Weights of a small mixture-of-experts language model, trained from scratch on English Wikipedia: a softmax router.
Below are experts of layer 6 (counted from 0) of a mixture-of-experts language model. Rows are named router (the router's row for the expert), up (a neuron's input weights, with its number), down (a neuron's output weights, with its number) and show model dimensions 0-255. Each number is 128 + 32 x the weight over its row's rms, rounded and kept within 0 to 255. Numbers have three digits each.
Before each expert's rows: a language model's description of what the expert responds to. This comes from a sample of Wikipedia text that the model never trained on.

# expert 45
What it handles: Action verb stems
router:161124152151131137109089149116134091159107120190129080165127083137161143057090088093150119139107123179130121123136216190149105088162093147158154162135151172120141120193136120103145122173161100151104183137116161198208115129166141176116126103060176117130125069104105105139125080115143107132168173171094168103081102114064129143121134070138128162165170129147130133117087076150091141098118070178175061129073155155168117137125139167172121051113122165088142127139077124101165115085100144191127128126129155136112143098134123104121121068180138158106086158159181107148141158113093143072149107095118139148091164130184179082167090077082102119111126094108190147091127104137122122118146175117123158192101110112109187121074146118126076128179114159118138160134133092168121137145113195
up0:129138101149079081099134110131103131071181151099126031131149103119144151192118112141157111146163105071098126179181119156126190191121141113083125131148097121145141112153077152096115179133115098141156184127164102124091140104119116091085128178103126113080109117109086135189100144127117143117141141148074137150114049142143174101142143142093166190143146083111148147057118186142148119109146112081180121139044109117120114117104141068137165091123108120165103131123107126144133084158112137069176117155160100194148197158144104131135145124114108095124102132157133100087039146125155117100080105154118109117095109091141164102115108139107132119134189118190154090143152110089059100146142173141137174125144095186090107104131100148158100157180142101061096113085102043067074092174095137
down0:113093131104137130076111174147133139112143164146097132100113107145186161143167197182116129121124099111106116175202140135112173125170125101075125118086114079074123085060110133142120166122186120072092087086110150128149135145104086130126146107143104072097145171091111127105118141154116125164174113154134103162109123104125140141141171110145112126142101166102090144074153115170101099108108137093199087158120165094108138032089183095139135124179145178066102135082109158150113161136177109122105135115125089146146168161120127090147132145078053142081163119163132130084107117140136073137104140136126120201168130121139125139142169105122156195128170130196144202138202128087056112127123172151097100185144122150131167108119153187122105201135069119181193155122102114143149150135067189
up1:139094031104157144175062123147148071114116115180153128152101123130144142099122159167119106153144132114085155119162142133106092169127163153128135127140143147065132141122116138204114120096099120196169157194110218108116157075087109152156158111129070130174152115160157116126119115155102180135136090139153113121129119110165084070110104178120118164110118184136168131114097122142176126111139115156111083092141126163206169155091088110145108113159125090185139082115172102109156178135112130128095153118125157144108123088138165097107124141182181115112157178117146173095135118134159140100181092101139107084152082171101045068087129080154108178132067069084154117131115038101077178120141115142149116143086217147108112099144131120133177136179140096096159174140194146149126121140114121
down1:132205099120093147104138168140143115110118138146170107096080136049128047070099122102072105110107073155115144153103148135109093087137093164102173149174122144114070146137117090114170140074112110187154133097155084157183175129137122162123130123132110120090129098123193120128157137116140136151177120167091108086162117154110128154132154108152138129194145177118135100092063189171138202171127170168087145099189141141139133155139128083160101135169104121144095139141125098066125156157130206105123081119152110113225123144144066164092152120116177120135151140123116107166148109080143136139101170161210095139115155157192130164151058116156109077101130135105134150150068084146110127142147131104112144169163167104151163135089126164125101046118137120075111090148116075092153147152184131
up2:115103133193147161126123098133130153080157100111129044103102077093120208110128089110142157203135118117113217168107144169157107124162142107118134123105099197127160154198185102091119161089169147175173183110143183155153129188188105095137188161140151123147161138095160107135134168130114097099095106112128117133113125168115152149065089128176147163152161123138133140171143108113128089098076160151152097131129129172175171084128134110137127129130118177148128149107133073133081158156138154161128141209134137103108115186184150173140144132121142102142075144120150140052110105151114104122082094056126149152148175131113125135125127149170073134166220107128137096124100124078095116177151079122079143133050154132166120060132181146189123112123138119109132150115147083130114089181165129
down2:122188078090174156102188066145135091133147206146099113129117081125138048132111165137145099155130201140132184129131156144090131102141215106173100187156129208176055146109143157103133123171113121174148105099136164114146092091128146104094104132141166118141099132131108146148198163137141192125097088156113133148113140131159136181151112127200166100106118155115123159174106140160117074124144118102165108147111119125148138125117094135137131068112122112163076178144167157123100157153100191177171083109145149153141156184105171137076081199115119132172125131141104190180056137130102119140123117108098128077141133103196097111080114142154119172087116101107116104110116142109086144130109116150149138144103114124134077185162124184127139111111110137071167102029139181124131176092154125
up3:172164147091156128144116135134104162154128152119118154117067119121091084054157128154139043088200161102183157101097071187141124179128158155177097148155172090149119139090106104106112142116143138097105136130148123169113121125143160181159081124168140138123113085110101125127103143076100104088109176159135153099125149139127141057079142160140194145183134122139088145079117034092135150155122163151090104129117149135187111174093104155155070145061128115136182141098112100176195136144155140123129197114097184159129125173061133081106154127158141117085068129134196121126178070153174083117178088102116155169098129139146176102128151170151170122094126101092111152175141163096171126169159088168113117127136186145141173137111120080129108116134120156152158147116170187091141141144172106
down3:124072209136156121142154147208106157085156139095112105107118102166149131154140095146144023105099162095163197096130062108149206191186133127069134151168111169067190122131075170057073150117070115105110124097096137157159163161113124107193169191185153150077143198144154120133137081136098119100089116050105099149111100149108135120139182181113130164162118108111123161114116092134145149176202119099173136111169160133108186157132157117134115131086101161116109135113147132120195138144183096146075174115146121150116133143075130150122133112155102111141094156134158086090069123174117086167115116097148104107191120091138155149086099105123123146105147121108100160149130122140160126144099139130147127151124153158142155104094114138133144102169093082158115109118171091134178123096155094
up4:180096179138074133163158104163148129096153231118090087099140155131117127142054158152130132128167130147133145164105146139146055166157095102118104146125085136166067095181108172160182150101112099150083150126106089160127103146144122106106084144119092161115181111075126143143089101111081159162098126124083114155112117134161090119131178152131091088145148138070175055106159133092172129131110125137101115096101124184187102180122092117132132113144099149121172140177111131118156148124122168166106124137188109105150152111225167098141113140150171145098150121117141084081140106157180092120133113129088214164127089112134113148128160082074172150107137095086110176057086135105112081145093103169089173168143093100131079116158160131141126119104092135127102101153167129193143206166192100
down4:077146142049117109138175135092119115123104133161104113127100176148055134132118215125149085134136170105094055119070136127087140128138125147046118067174136126156135131112091170171150131121157120156087102092110174148117132146128171112122141133118077090109160141159108110037134125151107110165223148100085095143118127096175095108156124174151167131149158099148155123183133162071117140167092173075154146136077112143081164151145113138126120144101072138142127099137159147158130159116122161150091126158130189133152162120138100098154157135167108144168105153101140093194137139155120153076047133169110134122098112151146140185043105079168163101130168147137132167119063177154096162132139160106101176174164138121075139176166184123153138067069104109110132154163178134140168165115140127
up5:120135181090094120076141121123140184123133090167117204105093126161128109142125097113111163169065136146137100133167212161079142109125125148096139168164124099062150135142130132158154132153112122125112126169124082155156147110076091097189133074106158133135119159129148122145086154164035095157112101195151092155111085142130088103095127096147182140116127159147153170140148146171151180137152149131138102152092085136093102092080135126111098043115095118187153099161147097098124056132130134106150141156147109171096060128111135126104119206165093151121096146115045126126126098173146154110139116114098187099116112142150138199165162181119037141134142094128160111095118087059120122095122117152138128146181075164111149115098138184150135086180143146115137192133110209090138122163102101
down5:196158131143128141102102143143100069131126126101149129108112137113191069070099163117125180151127107153094125176132156128064100117142137175127127111150202137105165103127111099124155114060103117017066106178159162149150172177082123078089135159149081131090134116091121116169173142133158180120145122113136107149142115111118139112155177056167161079128179107044070087162126137126180160113162152157084121118148162162145056130233121118102144151141107118086118153126130134110150174153148151129077146067107119144143141122128149139114138088175129097145129080123100155105151175168144111106121139180140130143133092147127132149147127127148128142119113081170134141175162110141089145204126090102118125144148086145098179086112139178152143091073105093103119098082159039123127197165168125
up6:138092126177117117129104210099137104146115117186135100086145113153116142060164080169142101091147090078121140134136089153135160186108133090141084117122095144112095135184122134190129142085128152130162114102104107127125139050173096100128074088141090134120143064167127115130151136102183113062099123138077135090126169077144085114159102125107122168128123175106148139089103131156151185100091132136051174109164134158201159238133145181108145121139211190177138150130061118157203133122089138109145094077137154141129077107186153151108110155137122121133107123100114149080106161024079076081157119132119148130172144144148148162125156120162174151161136134114096138167126112105094110123126150141107171135116184089113138109157120105141130156126108189158106082108076088132114104131118141
down6:134108089140154190142080112094146135122109110120119105149130137142121062137197118143136096165118097108097070153147129113137126113131132096139106112129142118186082160133068173165217141134114165161146116180163174143121167139111115134078147169137167106117124112126128074121143105135138200125152213103120177120147146100139094108135110113166130189116144142187127141136144141145158120136079140132165154111132115145156146140134124107152143181079124155164175161139065137058130137204109138097112097136124134064137102123154151193201162193087112173156170101034109119057177163126159156186153185136155116086119154148096141150124119114172169151134136191142109150129197133141097118145206123127102113108098109117086120181149039156166116118081093102085125090097131125129129144068161172
up7:101110162130151165125087145121150152060174093050106102140118119081169112119117134145116185107176110153133153116053057118151039069140078177145126083177165123129119102150109101101105140128103106106130120166160170181125152116135133158128118161133112129156163184150113150143132098111126188084119163145096112058145115081107178091158106132138080165100157121168169117127149146156117145099135155115175125085164175132092110126100113157140097092135138105083089150118119144113194126184048141151168144125141163108135101137053119075145110122132159103115171109130108141121164126092188182122191155130112128152162130208118223108129108138134160161121069146103117170148162150154068083145207153126186147161145095092160172110140117105146171157154095134096174115081162135130109099118158087
down7:185168089171124147115128179083137149117162060128143119130105103118152122127150125135112110113169120142131203087120067083149157093146174117124145145146140086103135085132125154090086120128156077135114098132167102140110182131154154095156152122141147075123050153119077095069110058103163097160187131163135069138157148140081148086097061142188094148184134108182179125140088207154160161158116128172102132121095126087146167094096114144101169073092166168130082148166090062135105128154061108109154067117110145224128140148151059111094165145184143108128135134143152134168162098134143137143105145152165148114111055105133157177108131136157118054086104106113157076062092125124076140133141085115160190155143109121161159147088128135115122104120106127137109155189134130116133130139152112
up8:195130122139090161140166214123100126112119172108111089232134138120127163052170120163158145167162106087160120163119181124151143104104125134134120205107128099146120121153119133084165105096145131137192151122170139108252132108087103167119095115170115156107038159097174151182153157121123091089074142065068096075134152089153076129183143098118112117176154127055130121134147052112115133115114072163136109131122084092204139120179185097154077110141130166094145110155094146131137153137105175121145131120108168136086159143163133114116108126111121049106093115154169118106128119101138079095117167100085110155132128134156155109146089085108112156126136152090112151187167159151110165131103130125082090136110132113102128123115125140118086132125150150128156137150128107126080096121043138
down8:168088136129115118175173094103157146120180144146107131160180170160151149122073176102107120135178131112122163169189072119071108109098134137133090154082132121121085074099120129118098150143089121146151101151141126086084126147083120122144149177101110180093074165158109160059214141178152136123101160113102140103148196140121162135148098115156112139100129111136102124139132139111121073133113082047141147162121110144131134147100091086079146147081103110170128158138191087094142114162127198079115064170100112099052089129109091186172162134085169132125091133160167115162111163092168088119060138150157113093103168148119090128080140098177113143157146116162153126100116121114093172092127127158192070055171134135083122137105156124148140168122103182127120068117192185099108139140081166
up9:145153179118120171118087151121150134094128137083151103132101112164166117126085085178113119122057090120135092086159179132205135076138085127139103129069126110101083108128118148133149156080109159114051148096156165147198081075097122145096135083129103075104073110134119094185127152192124133085140181115088141080072070157098046124170172085144096100128123112143058127135138093143076127104144123132150150138155093107132151075144152171157115101157167099160147106143111168127166154147099174090140149160115149112133097160078152132133133182107108137108120110127144094192148138131138132092089153145084121186144236093121175125098079096086113140062147141120164154120163119104133164148127161148102152162117091135118211118110107115124083192120130143067157188159124125162115159110133168
down9:125094122108106114124143121166130124172131160089137090068110232119126139162207096130155140092149131100153180098165100105091124142135201172126123141121093131095099138098138111082077172165131134168136066147053089116088140131133130112137091156117075126100150110074147159070121092174168117098125115175133111165180145103131176099118076146139106149118152099147181170114103122099172133165100153064142181092140140140157142140133120111075125156128163136103150129139180078169144116143113077097149146161135069117132132109202103148131127133110099090117168101099126168164097183074111098146178166109144140097046062088135066094120141166119176120121123122121122134077074152141085133142105067102108166027108128142132143137185158101165159130154142174148169152140162126104141160085130064
up10:139136087149158122166179069169145139108183128183129128099103147110188132126085157136180160146061151152119097133137203163151167118066170140147154132145109162109167159136166108119156133124097124149127175082078123149189157077160124146187190151137116135069136038120080154095077062147150051098063104121096126206126047166125142048191090109137143152110132095176117129186112154132138075135103154127133085157150096199121169095146163129153132099176146152095133100090142148095123114090149157140101126153104085102125119139144115144127130162105088100129168140101154113091137151214126078138120117086151109107110090089148173092189143076164118112095154131080100109154084123131093158116108147124143128123093114141149124164088134149140141152143107059147102149166161114143118097121095117
down10:144152056118079074106133155145151152039123154114117148098175139132200150128119169109099147101089125105153144104205063094140143103060164130113136113087128063090069138182102120073144167145156137136062085154160140147103200087158123099121116100133166181077111099140132130099098086103087100067118109160135127146101182203160116150087129117132073121106097148185121092175135128152118064153126115148123141029156112065129142102150096133126158167191163103115108097087111128115133139088135123120147171144116142137114154098137144126106126127064142123171128095182168185157083130063137159120119128103112106182131123141209140132134134160109129138112133080153139159118128120124070088149195138156166110097095180187154144133114162161108114084129100189110126108124105100147157104145155108
up11:136100163095128156141147093059148092221100116192111141166091092174093101110114130198162150169099067121133117145113139119158101153103157144167112151103091149154156119164157128122142109106128170132114170112175186165146125107098116102152105080134165099171098073161105053137123137167120085132159129125101185152068049124100100092117161130103169139157119159180120127162149128170133147110127127180137116127160122144140166123154132129119117116200172150158103132138179121158056134079154139176152108108125069152132090215150144158128121179153080139086187133147078096156112114070094094153121103091132113062122139092108176197138137111127094174116240117132127154123140156122119110107189119177151175110142149138092116134115118090119096180088091125148142176109122128136142099077070130
down11:151150122098105109109135046166102108126126164064102140127136107187085163125142109096110112065080084151110109121111122125175119088091101157101214102153083116144099133105105125095163124150123166191078168111184147118104124118162159154085132121109138185100127079126122200153162155171131137076151146200113152072095092109119115164132102087133123140145139149121152089124149162096167160098160088090179146135149162170135133109182151191075082104150143124125069153075086112063124146117139074181146138132158144140080131150162110152105143172141102084208162133146126156076097145114150126154173173160120177107142148135134118172144122185122158143119079163131138146115090167094131132159092135133211157097082102121105139128120141109083054121165136124142189120084161098151124168095134040
up12:156122172099128107151107171034097094176106127113134138145133115118089088123167127083147162125142114075111134116143165114165150076097124114136118133139074112158124112080162181112114182145164170134044151163097101185103160160127136110107130163074122138155123171109171130128151144114049110171157140125064104155124156115113168156121153098148172122076113180176202117184114182146112120138102164137172137116183142135102175178103135129193139135100100129144147104129103115106161142109080083174151129165155136136173119144134172188170141169135118115131144161134107117152064122026098144087120190151105152114077128122149155170136181087084099110155138116128173134049146116071135115152161136143165183163146080163110165159170101095138105086078120134142162187130182181127147157107166098
down12:176146102163192182147123104126124118151108132071113133101121093112122039103175146157160148188115108164145111086111092127103117137111085127145153070090110115120055129158092101088153157119124134119099122103134116109152143149102141162078131187148118074100114092137125171160190156168142194099132151114075122127090105109170100209164182153079152109096106069153149188098130125075159150145159130108149160106137184171191091133152154145102077093147141130176124091148121167147124142138065095072136121134137105146130118090136148124134084093121130096206117088076122106140161091098124127168153178196127078077133182098169165105041174141120178133141166185111107136101129138083112156137076121153125105130155144085155170120136125116155103120115042092130131148123166112092086081137153156
up13:173138150112152128066119193113136116147172108101121163120162144067074088071175176116086130126127130152138104157150152218113127012172149111139095182136152103150124116138101129118128096172106110153119114143067170143157139119162163132142139101141117139110133079107125148128132127113193135156132164131055132146061076129133108170131105051106092103109153159141076115035106080118145174062181135109115133153109122088180148110151170159101106134116057160130199154154122155166094123068140142154134083141117196137133140095090115117164130164091155088148131168128139129120101127140112098153142105098163075132125122111116097176124203168132145099079145146067035148136120163178102123132095122131142149154101088141130121141099157140124114095100163150142133180148124155197089147132078163
down13:131110111192067137061184123124097136064094129133118177131156101176148094098130161085105132139149136135136150167093111166140101061150158089195139148102135142077143090128131168062130107123083130150091155124088137084098144093089066163091181135115105103124102138158157167146165164146139145163128079157090101110105182105123142126149095092107107131113122136086130195106132076127154121148144140121138164132165127123182111149097141136165066101130160112124200119177195158087152149106191137105076150106084135128142128112145139109178140156092133158221166139131115124173118082196155114190152086165151130163187162117133185153072148128099114143122145159076134143145157118075107106111108116112130116133072106136131139111023119143058145173109183080159094132144102109116143173142158185
up14:135124119157148157153090090157137133120150222109088116129102103077168107105126138081101138117138126066092182144141088157117030160186120166114104108122154209136110096112184159131169141161158123214116126177140121112135100216139077082098113137111194156118116143123108135128116126079129146147146091119141134145050061080123143146109140113143114153155138127075197111061098155143147165096110165140163078089114138160153119068111133106137126103110113192062143146101117114086154147077141134164166090101135143130188146198117158131106105082091103106141133127130132169116162170111099181083147123126125135152081085064107128188113163147153096115148192112133081129142131132119078152060155117123140123113135111131136143072167093147133147060136182158155125134166079121104126071140124100
down14:089092124156116125156157118127125124163102158151142166109120112077118100157154147105119107138127091102135140131105105146210133168109114095146076125168115167108165131098131162116148133127116130197111112059142210039113111193098156126127182106098147071081165088132125123109110085121157140096103148146174141132164106127063166123097123147122154162072135148136152113138106135146055096117174106132114081136158088137088151084101120164133091141082131173172078160068151089173163117164084145128139113124117107149116153130215061129093078137124118151114169141136148112104155108153140154117196157122204102111102107104130117144108132172120122112137127135149147145122077140113151089206080119082109146101100110081197106174120133138135191133170071124158105089142146086079159146107175003
up15:127085165135139176112144196086129103070080136155096067116100103057107160106102139062149110102080173120136065153153127157139155163185086139090123176103117098103122174091140171121113155112092162127148089110157063147130150166131116048125151135174114157171087110158135125147115147152149164081121152105097094126127067122141066106127093101165131150106161114114124113102090083127099108114140122190165128174057111136091116156129139091168131126140078145158105145087168161122115092142116122162131091111170099176092187130101138150047135211121158090107178137129073105039085137094147070132093153102126139099143086121107107104135047111098083197140138143109168144144170115128103090105136150095131179136147139174104134113170117136117137199139138100099144114125090149135079133177142177
down15:150077115144066123120116181157164115112117105145094118079094064141138174155126123152097117085170115077134076149199173099098130118117158085149103127126085074113105176126124103135112104135088180089124089126159093143129157120129101127196113159127102155119127124078159196123109089131133170119112169146112136146158158155054108115172125148101121139136101114091043102150124172121144127106087179155165130171126098114200085104134159127148082169152093148160159056156106150162107162112134129102111111061129129150111133088169108121118135087143100160142150153136087114169128095116170057086079169161142177140121146087084121141123130174176097160192158120124155214154169126119104150138179159104170137124193155179107135128148180134156135157029122075148189115139147122097139107087150185
up16:148132152154128075178152098113107163109177134178107134196135162128171098082123157140115140116092106129073147151142223120134158125076135111194105108088165127197202126121150120065155137194169160156108116117064082091174099126155156136110152104123163129103159131104141102155115104118125064149094143098177136116083125134156096134147142131094114132147144116136115120169091143212148120108123091212171146148088127123200163091075105123165117142069141175090118114160115124153095119127145125097145075110082163108137161132129127111171129107084124058116159177153136147153161164158123091131091101100127098082136145122103116122137083139052165175146164130043092150096128120116176118180154124184128113131109167162138089136170161109197149148164138215110148127085098097145118111169150104
down16:149094144092136088197116143167214211081156066066072153121147204146122129175078066070088089115095132158104110159118146125160111184162081123122112141106122133081151126129091136084180145166142187103168178095120124107118154171204169105087166108167186109094136118107084117137111117115125128117178114088113111102125101145148132095117090157127147092082157136136082081131147082139088126153134087179195121101173120162110135076157139110114086105112164087165117118082094096103082198125136141126086157177079128119097123129155169120105109120068090105153072096140192128096109136120084095129113147157178154081136131103110122155108133107134142208188164109142098153188074109140146115093097153156126134143128129166149100089124135107160151094113175089151137115129116100158105122133095107
up17:145114107219148144141141093023129126150128126165126099109125152113154116164130079155149126173093177103164102116112121139095100107166097117156182132118063156154164146124130094168122165173179120167055120174090163136100125103124124116136151143083128193078094122105127124129162149176127161099089134161129137122173061061140144079087048121144166118119164086183134147094070082128103126100104117175119113162092207144112112173110154146154145117092147136074155120178119149173137142165160185145138165148133152137084122098094095137099083121115154134128127179126142107090116138121122093073163096109127168189185184083174117050161107069101112094129157065099095113099109118158085109113146143122046131121097085116176127165110136098129115126137123165136119177137121175120073159119099151
down17:167173123128171136079164126143129179113095067173150168074188161167093124175159173159160185158196130136050102162157091123101184170143161113116146124137134152185145138084102133106123089091155082096173118132181123142094121095108089109124196092122087139098133137172186145092113088149132148110156156128092088128141153183184098110074148108148106107126144186127151083191149105140121095093091125049168149160104153134088158155126133144170170163149115150122163143138166126142151135153146114159107094122115086127113092140175131120112125176079097100110134111129171178079125172109151149119086158124093067113083121118112140136095157120117138122076129127151099177160110120063132091104077076097064069072164162191133095069141120105156153126113084142057130143128127155143154162075141141
up18:113090149150184145102121160158108081121157080104127159104112141126121164110160135134080123140165122095111111148125136110144059153102086074118192101170152123124164133148136155135133149160135177153167134153101070098077175077188149122166112126185081132108180146143022120134154124136094157110080163127159196106071121130093192120130143139115149141074184087107149034043104149136126153129143100169117142106134190165168126142113101122155187174163148087138104107128099137123144124067079159095099123120152140178120196117149105137098080103139158098097142115079156170099147130086163116117134114090110157091175161060177178121133115115146101123176116110198145073132140059132164141165117147049116116130143083101142138089138151113095130100134136139109137090094113082138157105156126179
down18:154081078134133101083130121172160142083105131112166183119107218131134140102133110109150177097120113174159153145083124127158046172151092083100124132067125145106148133114152103135168114155092168101107129131082126113131180154144210165097131090128147137128142090119116161121115189122061154080203154116158128153064201159155181104136195075112192138134155112106118134125095130121140141120084105189114144181168137104123122147186163096174110149138161145163107121132125129195117145119069135078098148120171129150145138090124175134144160103103140103155133124164140133127130106137130117120120118122147162139145168084120080184111119110111150127176145128154076136145183135113110111135191126188139117218120186154155070066083135164117126188129176085115136146139118131044135112100109207
up19:126169135126111059145133159128101130127140081157099159097171073110151187139117149092180148086117070094139145106127156091149161137088156166143139134118118086131100169177139106151148185149163216090127077161099152118124093090138146070133135117043199178155116121142118048097122173162135034096043154147120123119142137160089093116115108159142103159146142127126161173209118178107104153083122109064098099148113088147174159135108144091099172163149122174156136155131136129142114128131080083145135127102101140120119167110071156099102101140125170085117084167131128153103137135143105154147141154139132186117104078114107156144102133154166134099123126107132170143138152148137127172134069134112139154129175052165118210116154129106204126153153123119082124126128113086122161083212163067
down19:130165106100131138128065153105147106161176101113132160133121104148152119130100131143127187179037122163103127118157091106155117144129145169143075111104070161087142123144141130135115195087107089166132112105126173118082126139077149127062062163122131119132128102082149087174123135168128181084154127182110138197169101184062124084153133171174114123125128092112114105216136140106113142149105079173166102093085082199107138060095112146132101153149147179103186152176185167158138065139111104123172152186179132071161098115068115127126142105098111086147104110182129114121188084117138106163126159141156161162091120101120124124163197153145097150140092162166123140155097112124121124100147120189097082159087112166178172114086084180142104130125080168131119131115150118144148118117185123
up20:172120156110160139120133091126164173153108139167135086159184120130118130118105103216096157102132200127136105108110139072155130172100162146142131108146101102167137099140175142114165198084156042091157137148142106164147155076124168160102103117139173101109101154159155171171106139136078096167158193160153134122183125174061136044139089135161094135098097127121131113155116110243138153152127094117088164105041100116075130135141149107137131139162092111069129123166102163097098107137125075108171153111178147132185170098114160169110148133116105192153131153137120134136127139176120138167105096120121096171143127153159156104112053159110049150101133122126091147091084139081117081128148150136156091114089177150152183167134112088165109094168110142072119147117081162137130127149171159
down20:085207136160134151161103082141151141115089136138142133112101144140103091106119101124150109139153141067154061121081125155118182145108152157138105104149122140136116141133163117184173139099135098126128141154145106138163148099087119141140108214158166119124061150102150177108107160122132147157156112138124216206101135157129123118106162061160106101141126138122086148099166079076151150135086139085137138079092133117119172164088138190124166126147158100079126053145089160137114106083197165135113093097159149172112160159142214112064176128118099103196102100156140130140152126132133118084151144114094086110115192149142171134040164153102115129078175146164107092103141132065172143126165139106105068197134095146112149145141113152177131149158189088150149131113087068122160184127128075
up21:104154175116148160160132151080127123168058118119139110202053158189104108033135175162170122107120095132208113119091114174133082092120131138159150173152120131154130137095123121139130164172126112152107102125129131102128136110162119088142124178181111105149169126123157126099138171145117146118180163145106166135108095118146005085091115135125147137068108136133109096175134120114182138118173166171075144091160138153130072198136192088174115089100083143105197128127089116155157118101163109140176111109161109136149105153142139108080151159192091119114109099178128046120118188117125189114153111143103143151128097090167150147136157079074109147111157090098155115107135168110108105111181124118111120186131124144099148142144146094095066143064122136164156144075146167126177127102162080
down21:168105147081132165121150143125087136150152139131180096086102206141113109065235162131175128136103143167138159108064133113148076127133163148049121142140116089196129096130076128105125162129138167138152078151166092101133143161102172147098127180146162109134121158113153139145122116168108182152137103109115115098120114119044168206128166117149182125103120121099118148153157146115136100181151162107118138091190121141198090148169110132169107149083114172149132142129150160089140130176118129146156091089050117123129087094146112219141128191134101136165114157134087099121111089088109179094103161214063157137161174163149097146097130109149168105139165183102150173133120152122108073126169155161140095127178098122126127096138106137139126134176075064114116098096166078119120163132101105
up22:095118137192115146117114212145115102136056099124146123143116092041125138140138146106110108087124098158115118114151148066170131084104127112121105165088142156123068154100083151150110104111156130099132136153127188118132153072111102093160122218158171131158095139064179137117065156171188077121073171077116191151123087146130123122100139032113200077099151111182163113168113113111159101118131111154097146156172129117125137092143122131117161114156112146164123138112121141127102172091184162179082099166130207090155063077077131127166088156112120140118136099129106094142136121181129164171104123135161133115151117077122127153100140123133136115119108105103144185062142139110101183140141127079103129163144159112091094116104090055094097142143155152145121138145107149187117205161123191
down22:099175121169140108077108155109113124132105152073206115100122171182182124104191175161152113147153122129108093109071130120132070140113093156183114152134136148097095111097148177077134115131163141133114118137121159156136143175135131168103138124153125118108168129093106135082123096149100144140190137132107097132182092149144133187157134123113105152107135079117174109073074109127153077192123158146158106136082106101119146129132167103174090125113176135132108101171131113120145112110114110100146227061149197158150115101121116127199133099100087115130114114133108138110171107113105126120166125090160118154113126111065122194128106086127101071210133133110153161171153135111164135083146133075115039197158113161098143113139140121083095145105165100133099058131119040225089151111084184
up23:131156177168132112147200141106166165152124152102103097075156063102090154103073156132116116109152097172220107123187112073101148093100115145096132110181059117112104079110066183103077118166148120133147142160152113075135138123190088097071176146142116134063135049109112111151161114158105111112124162126127115115154115117097101172103174138135131118135187120126137123132119167167148119123119145113212157101107138129171131127130145179126148112097110136156097114147128145148143180084086152139090111179122084095121154149142059156129122169084147154108099152147086122148126117129099171098111151107139132156169097117138163045143147140182056100146157159182112100113191112150122127133104114145103144128144153140148122098172170145232151130155167100100157244108130140101076126143123169
down23:140094130121164130089125113134143157118098139125123142105133133094139146157104165162124095154098146105127116128154163111146154181121093109181108072179077085140115125129135106143088122105140089136109151088123099066138106137163077106176123144142143128096182152090126176165159073128048087112107157180086130134162116131085126164092109117156143107194081165088155109145173150142129134157153185132129156120106138121073159127122092136107173120167078124116132087150154162086072133110061136090134098140115118095144120139111099167143141140213119136175175145122063149110116078095123143121044092135126126078124131166116195111066137159128122111064077087158147085176131145129140077076124142196152129115024118189122114147134119144109119141112129234035187141084091109125108117126144077
up24:141133156179118119149106097134097105123153171137140145159105108079134102133127093061091129142089152162156175097100131169115143140180114086172124141152163063093128115150176153088132119136193172104164123102107162212101160129145100105131104168117115079060165107118095144101118160123109062053142134166163149067122174048104168092125149137110144135071123051100102110133141085126111114176126085197187094088157108101099147089115065120100181102066152111177122118109089131178152083164061106168103158117095184115140090089117145136104137103091190096122123144163166096117138138155148119102086145097147155107125174135144085105106110177116176104160071122156149165133086119101153159143137129115118118119126080088112147085110145120141095093108178086124153096192082119128166112071128171
down24:143130094065162151179158103165146193165143122125128171097125111147101108134101126189147172126121131095125166085123121088111134093101109139111078112077139158144093141146155188149135098123102111093111096147152083149077110126152117116109131130104134180137119169084106118103086092071123089167137156086179105110112134096095123144142121186145148103099144119094120097128112139108131187059069129076109137160125140173132118144141103165137169119131177120118134114046177105099059113151206123162129129146086091131191115074116147129110147058144138033096137137115107112092189114092140096090116169121130132192111100086072166134127093096144092139123105151143156156097095163139146124065159165014127095136079093047061180099151128124160144160086106120171141122179138127124095100116089103
up25:150119104133142180119113209153107091106102122146140090135124097121100110094095118150105067102119122112097158110139155117117122177111212194137100128183107166086125076139114102127134095166151114129159221095119144125111136118187135150140105117096137184128104148146073109115164156125160107093180086097134142096190095139152117146133085101100098122160133138132186154082109086132116072102127065064153084201120151153160096082133172178076123115155111131178084128099140071071136085124126146173168127155125117113073151137151148123168099085180085172082083150178087131127121128125153123144112119133159197081138092143093095133126136079092159110132126152123144121111095058121076138146087178140161085109135152145143136097125174176162084049102132099202083147115138106116110098098101194
down25:117149106138122110151158083105121204160111138183143126163144109072025066123113165122059150118116057099156096129091105115081096111107148192114179070115084152100140185093113145133124103114148159136145098149152098092091159141093158128131101152121134108132135154160129142096162164123150100119163203092086154178151150169077145125088164150180056108166090211087135095075075139102147116125119114072130101198113116097085125090111141115115094175098124086137158118127139111125142146196095139096157127091117195110131078127077124123090145130087070088182136110131122091129121112154127142163135123094145101134099115093103112139182071107129070140167180140117099147175132152124160141155161085120124093071112175108157185141073128102130136115114098066087121106185091134110165127160127107
up26:158139063096100155122088101096131136100194158129126134135072160156183178128116110120141129148120144107140165078110145144128117114186124172135188087092172133127110143146134161145145099175122140117165117093090106142180150151136145105102124149075143088176132079157103138151140079114138054153163097129066125120107074121108162154117133137160112161104141189145106150102076147140093086142089131088141128115116161141120113122155055093142100116153080090138112111079118089158126130101114146190158213158101100108148126165092123136215144075153168165127143205086130163200173112132092095124217136119165118103084139092178149123149126117113141124132064077164127130130125103108097190103138123039104133148125131165160125152119137165197157158094101123177148150161132133207123122094076060
down26:109155163117075091108128136052059116121081157074112138148136185169102119097087128151061117120149158141157137143143095146139208137138140131078110108105120096122113120135117099102107125095117105094156163157106120110089106122150167110117106117214134111159094139152082095096168090097127156130134156113124122113168149087164081105142130121127080142140125137092164111120087170076093132104145159164155110095169135117169126163107083143150145138148140092127112142130156130163095209175135118135130135170116151115080104170150121138152117073162143154121127047111109127104164117157093107141180084107070082083138091105112175158122079194189062079169100110118109137104165134119119095149159175148102108083193142154069193144213075186166162163159113143133091169143084109081037096147111103